Weights of a small mixture-of-experts language model, trained from scratch on English Wikipedia: 32 experts in each of 12 layers.
Below are experts of layer 5 (counted from 0) of a mixture-of-experts language model. Rows are named gate (a neuron's input weights, with its number), up (a neuron's input weights, with its number) and show model dimensions 128-191. Each number is 500 + 50 x the weight over its row's rms, rounded and kept within 0 to 999. Numbers have three digits each.
Before each expert's rows: "comes after" lists some tokens at least twice as common just before its tokens as in all text. This comes from a sample of Wikipedia text that the model never trained on. Tokens count by the router's weight.

# expert 18
comes after: ".", "\n", ", ", " in ", "1", " ("
gate7:436574530517403513544419549579544574450540524493440515510491535556575565443537495547519618454541452454489560489527553541391480532551492485562423475542487483373601500465395607509465536551509485
up7:447517497503471550569461529529570533496434455487535512436423472558553543542481443534534546539470470447537407561587464570569522517508532495456453466576468516435575522510433496468560529439584529
gate8:500467464498591364432554528479460471536545510470547470529504468512586546443487525520565534570538456474496572484474477385550488430486464507472420587456519573419480494441516458524560414479460587
up8:533455537557517436491517462424472462466380615490544496509537454545402468441394424507545555501439465446433512560610464511422473552498489450477522421500487462495603478493553416453560449539510533
gate9:458508531448442598492478509522421487484400540540553546568511545432490470520476584480534490523529511438486553467503580495493486461500462491592560522510523543463536449498395522383452531530462631
up9:543440521441484426411496500425419548470551504485476463474525457434500511424474467465525430547552503469544493487467582551485559402617472492505528501452554502566478517473554513475551474554509477
gate10:554515476515449456534474436457545435505473496443472508460488479442462552543567588483569575519510509499543456377448461506506513479530558449543531509519573499540542467452462444402390495523403432
up10:478537451505424521462551454534522354521454507535503400507495528478425583451500523486492506500553479435440513465572445553508535537477543409454468591488498575528439430430525500548464462559474496
gate11:511603455537525535426519492504465531387507523449506542481584551511457385527483547426447580434579500463501506532464516519481535513601505538475551433492461466513506447579583519521482508559551479
up11:516468547482546456585510499491517477517506504557536477569501472538560613530532381537457421536442485510591476517587493492554442490498514495511531562558524517488353539532454532431516505510433540

# expert 15
comes after: "\n", "\n\n", " |", "|", "| ", " |  |"
gate7:544432421466496524519465491437535457417437510492475465529469494529424431427489567487448537471465516517499447450487440414528523567446401469484474569466441451579512466544401631481436503460487486
up7:522453645463511450498492466466458419522494560442505518467402492476524504467516518509472462481491493568553483429450520456463525446466388517511503515456457428548524472523447526545466521441503509
gate8:455512511532556480494438532491512404513506434523516459468601479499492610539510435462414439554502435534430542477504491519507494533471504431516494547444473597514507535505552511507546473476492480
up8:508474523511486521526486477458514478438465573598445517509543508478411518514439446431542531472544434476525472495503439493532467486569419481517422560503424491543543478492497559464524536488517475
gate9:463516476578431468481541539537538399484513434527433459393500528448553533594559539524525526555491412510481464557525504464424447540582546503539511483486625604513577459501467568497465481506553458
up9:468450471475560543519480553502474480549516475535564417539496556534416479526475510472504514461480377477496511494564546443413493533460398495445468439517524508440515596566498477510454529476535472
gate10:575446529497609471436485471461560518574502526481463477552608492522472472595517527474488522476571430535467540507370493439509518546441552562520563601417477529605523507514578420509502407497525432
up10:472394499562497400531469481461407523514517587440518542500627448537378487496443541516489548479477451481461484509456479436439512450508426455537415541561465532479478529558543533543368463588547465
gate11:445498520599483582545503637521587467482393497604411464477476532488477402477454463476541454514436494431609566474486510499490493556475379476529492440486424520433518467501449588452437556380517512
up11:490441478448594571432488453424587533564508545521525478466541494497450604526418456521572496426531459413441493470463541381508505430484464421471472547448486479503423583449552492409508482520524503

# expert 26
comes after: "2", "1", " the", "'s", " of the", " The"
gate0:538546490534550492479393452461508487418497484487417653500413501469451625506402553507612549501470521515556509470511526538538534373427529543544492391482511496449531497517466460478498524410519462
up0:463499524505471480409524562525469542566559469418576420551429453610487573483538538529391449596527431485567534522478498552552560494453471457504581522462609513434451566534466394488417495471469503
gate1:424433517532448512451520528700486615547453386534474425544498461504514500483520475542504482477523500419484489487439483511519466529574527494498521508493518392368542539487519481551444419532522531
up1:544555460574467553519459507407455463541476601567541556516517532493420509496509481436530540447404504544491491521474598481469451488472465482579493537425524535485500463581473525478593643430515487
gate2:562509555460493458577470567491460612560493512497516537468564491535538514509494500538526517553531506411445494497513409437430516548558515515495490479540436494479403481507413497477448576521589581
up2:466516535534504484477507483503424466470435575518479511555468571493388518463540558502486450475499454528476494494489602518509580498478544467540534552395546427557513525535570453534560480484469405
gate3:491476465416549633556448512453586444583454482538538451514491516526463466564537550386462494562460494531450426498435393442524481584535460538455519532490440532592458515486543557533567592506562477
up3:475536539501421409508580546409541533427618498402505529561610473478536544498530477452546479482514512488489543512511436495439548470650470551444399544520450511474424497478523600484460538474489560
gate4:465573566657523528482511534469454524588472556422578467391547492515411480556507531566486413476495498506507497576519516492435527496584543555566485431463450537518473456479550548523583561470401492
up4:516482559501444413572490525513587515454433433579528573611475486525507512581476417527502387457501523579561438488556511547592432514472542484508524451423569457450498511491428492518489453466546629

# expert 23
comes after: " | ", " ", "| ", ", ", " (", "–"
gate7:515497560493537527499519503524478558535479470426510515568566474443479445492485495551453457566540513514503473571449651539576471558495512483564540518362511571532513575532492427414488439532447368
up7:494473468510544538449597457480503452494607533480490455460516511407465472462410433443536500512516467511449464500537514465462435482578516466515457534589532481482457551402479575581440590584529538
gate8:560451461503528448492486504460597497493368523447492486435396533447484421539532547547532475476548519517481417480535480473499521539502466483557506474449477417492582494451444425417448523473402463
up8:392524383489451453581513473545497515543474475491407479501600526499475502598435441544495435568475533539449470502545585555589487474482511480550554540472578536386468496508499506467470653448414551
gate9:461504590494407507466436513521545515495524604427505453482507484557615371574459465472422444549491548605472526449466460525549418425488463537503512451492543523486429529446544478457497399505543492
up9:467482501454455541575551447500481408579512529477508456524544556529511422546477547442532542591418513472470472461494462470298457537519549512453444556558583526482552468526550470467461502486588411
gate10:542510547411587498531540482530565379514480538490510462484493546488524467496614512526527524475627486393427509522578534485482501440537501507401507478528477457520523394443469352491527525522509474
up10:432548473515382489461508537563426569573540479553464451397483478455497518546419533581486464409486496442491475495522481577562515452479545470516561574601522508507548535480454563589405492453472524
gate11:403582599595533667534452421486481430476407514502433489517518485528555490473483408490462468507540489456485502600451479484562531523431508466485530525469596593460464482498539578551524470603445455
up11:534353415460453417561517490493558456497586502533555523502405508435525457516537502553552492482534464547508518448548482586419435418469468452514572548540435413456501361488476498474538593511491494

# expert 16
comes after: " |", ".", "\n", ")", "\n\n", " |  |"
gate7:556410556456579429564509444394570506539471464517462484481525543496452492540485526500423542539495522536523431484565430422456495405472547552511497462477540451514588501538405500520540583487507437
up7:513521506463397480559530566521458465433461483493594526509500548467491284521490519450506483439546538512483540514554509557410538438548533484510439508548405451514482435476512511527485457466574563
gate8:474610426414466500496482501643515533383535604438527549488479605519569432506462524482569545408521436573474473502573542573485434507538526422505469564529494404460515490412510477465512525543521627
up8:479531495450405475502517603571457460476509517505480455452487466502503591532474497521631506506412468497506462509520559467460417391443553465476475555497521547548505461476473465390452448551445650
gate9:497552436477473506443507542501529558509414437515487526504472381478520504488567505505543577536496565430549519533496522477412409560460580506536528488517577493437486529523477475534486555406463525
up9:536444493456442515502558499424449488534420557460553453547499511432509517436465444501450543516499410498441489468500461531408389493523456542545485466546476551568487422485464421457425479540538500
gate10:515519515552539509513411433551442551531524593632489555457527517505444530514479490536441418499493513521667614528441543446532496494587505513469531520469463589523410513494506583444490432560441549
up10:535421464479402403460603540526500442370545474457488472531507444458586563484472489509556564441548482468359453508479406476494568455467534502509441629556535534453573406491464363614545557428529505
gate11:514485505478452476512513502534621491493461545473430464520608529479515524545473474576480435499433531456492465504444560564395480579477577613435570476522493619429459570525449475509522474539558488
up11:509450516522473384443454591460468451633455479554506447501450478497511532553565527529443517418532468506477467566595528407545468409372515506558420532512501486450458502534556498455519437512461503

# expert 0
comes after: " | ", " ", ".", "; ", "0", "3"
gate7:497508513528490480512501532494489531525582493518526388426555472517511571532453469584430528556548467520452430581541506577510460470489439484573537428433485517594446643479429588439533474528372440
up7:549562583468556489383428494524640577494532544514501497521441465527502557501552630511449523495569478516575484482548587658592498377542469497494508494559433484554555531502367546453502601539451456
gate8:430492424548537559451505501490460516548476487468446452551543426470405514569493500555492489587466487529454415630428549435527444439451434552649538476438513611542497549566460481486452568473485486
up8:487483581617515563451496458508408455498493494460489472598620545519394544424478403540418484457428430465496504516475546476563487496424423548515489568418509513553605528556588462479553457553509509
gate9:479465497549439439622518570572403515530553534441420402445491492444503575587451463622439411454482435512498495562604492562416518542503497513458534561512482431494399584483453540497465567493510424
up9:485427489570534588510492506460557508504480386389493488453501568461454438435578617562531570439508499509555488496460475477465525416505525522507464566457453531527544502501475445440509522375459466
gate10:483485455393561554529574476544418550572503441542458483569541465529529486522446531472490457463466440505500534549533436500523521632597549461390464512548433432496446492575472515578418538529559579
up10:507557553513441543401446497534580484352448507470472483526476477582475484447514527404501519583542478506505479520400459374511475399461364529553524439436531515643435540511558600468530452434429484
gate11:479537498609448503519489539506541365536491526511526447511516487520509488575531432580448464479511501528461533636509567555497470519362513420561536469463477511474484495588507544369491553519483475
up11:511470538395556532514474565485473445505443510472532524580479549556442462474390551482416476522502460478556552503494456474521493468500500516541485404476484558502528484518512477542527466514480503

# expert 30
comes after: "\n\n", "\n", " =", "-", ")", ": "
gate0:521453497554491508438513585412513480443440501490408463496461468474566464533561470531583458467518575461507472596512472547495576414539476492565539511485598559457530432500579498497476488481356446
up0:490511428498464508483510511513485489480506395447507458610590503499486567424431579573459574414475444511400480586522495488551401464401564484406497529384505489554508496531529486557554520460563537
gate1:534423575479543560442511530503547389435520550537536490485473503506428560522529561577499535523557428484471405477513449483499478517500487484486440387472560599502527481590587492432501494444425506
up1:613447486449492486563490525509461541483409497558488515528571484433458507496473574658475459525478443411564552482589458440562414529491450474508463508612469516536546540534611588604429465516544512
gate2:476495504556580557562534394528583425573467398512478468473379509477507408592522472518468501517499588467521413526469569514502406503525511481497463406481521583593497482433483518462437475508454493
up2:398512469557485551556476542571541526475523431456433474575501583558595539418516540449518481464544529550482472491401602472506561513445572555482513442404477499490331442452486443462577508530542409
gate3:572548508547532597548355476413494440514551584540432520387422458480463411634483505505518517505434472552531505548522462473467477488447542530457553510565452494526562491449434523543506557527535594
up3:581440519530487533469610439513576443488518613524482453468490546501426542561453580478502482504627521528508440502474428513514541495503572393515531438401593543566568523514495520536498553439461457
gate4:506408511542505489536423519420462432562477457543505494426448464489553500508502425597423459481461602468518437485452486560477459433433579494468523437535452532556597487553448522521452551446527437
up4:572416474509526479495410505436457553470481602458498399537464509522493492397456578553491603446526427460476463451565432522480485438494488522550421510502441442468513527510437469470451516427404509

# expert 10
comes after: " |", "0", "2", "6", "3", "1"
gate7:423458523483493530469453424537561453511371565493455486435564498422360436497426506475535446580540488434511562484471542520471537456495419514521566403446630470534412461444486523510492485503461507
up7:569500500504474494497505535428549498523585499619513599537577513448602467495481509475499574468390401508503583493426414501450488574504506550465435527493393485498549489542576487565493474478600528
gate8:532437444475445519562562467486474491495550531555436520475554462571422568495472456513544553487528469512492593514464487480525454612497513511478561479522393521551491509524547564548512548472531414
up8:529514524494494432508530593445495485457552551550454432498599563513490510558633467523534468472460473501402417503578525523435507503532499480525531581489447475446436483516515522508466479393473430
gate9:567532462439431484528579490528516443499450544535505448511425469489540522515537499572515512474430571488486514455559521532578432440528462510526472602574497543525533369530481512442483492487544529
up9:530362526503445380504536587494528467478547440528472512522497513481561487535562510523546444446526527557507418467582454468567480451468466473475480528525408484577448430579537426599538499526599495
gate10:465445403520537579426439478468491516523495489487358526415515490423428458531442482524537573496515416456405647434458569484540479532444433410588522459484467558518446449396611540563470518462487487
up10:582547545451490452460456599624505512547444461464557524510451451424535484479512555459530559543426504531494554491446465499492478532591555533398458496487511484539524481537451365498515527550497516
gate11:493521593602417543529568539522483542530411419477494505488499513494407449538365425427590499396546489555595395507523583577492493494404554508523563533504530472455539540470442574499448486543481550
up11:481439448507451474546560504448522531600599477476471575526588506561491417515477474514488542501559497526511566460490543487461468578523571425526492547507411498468425457477534493599561459537471528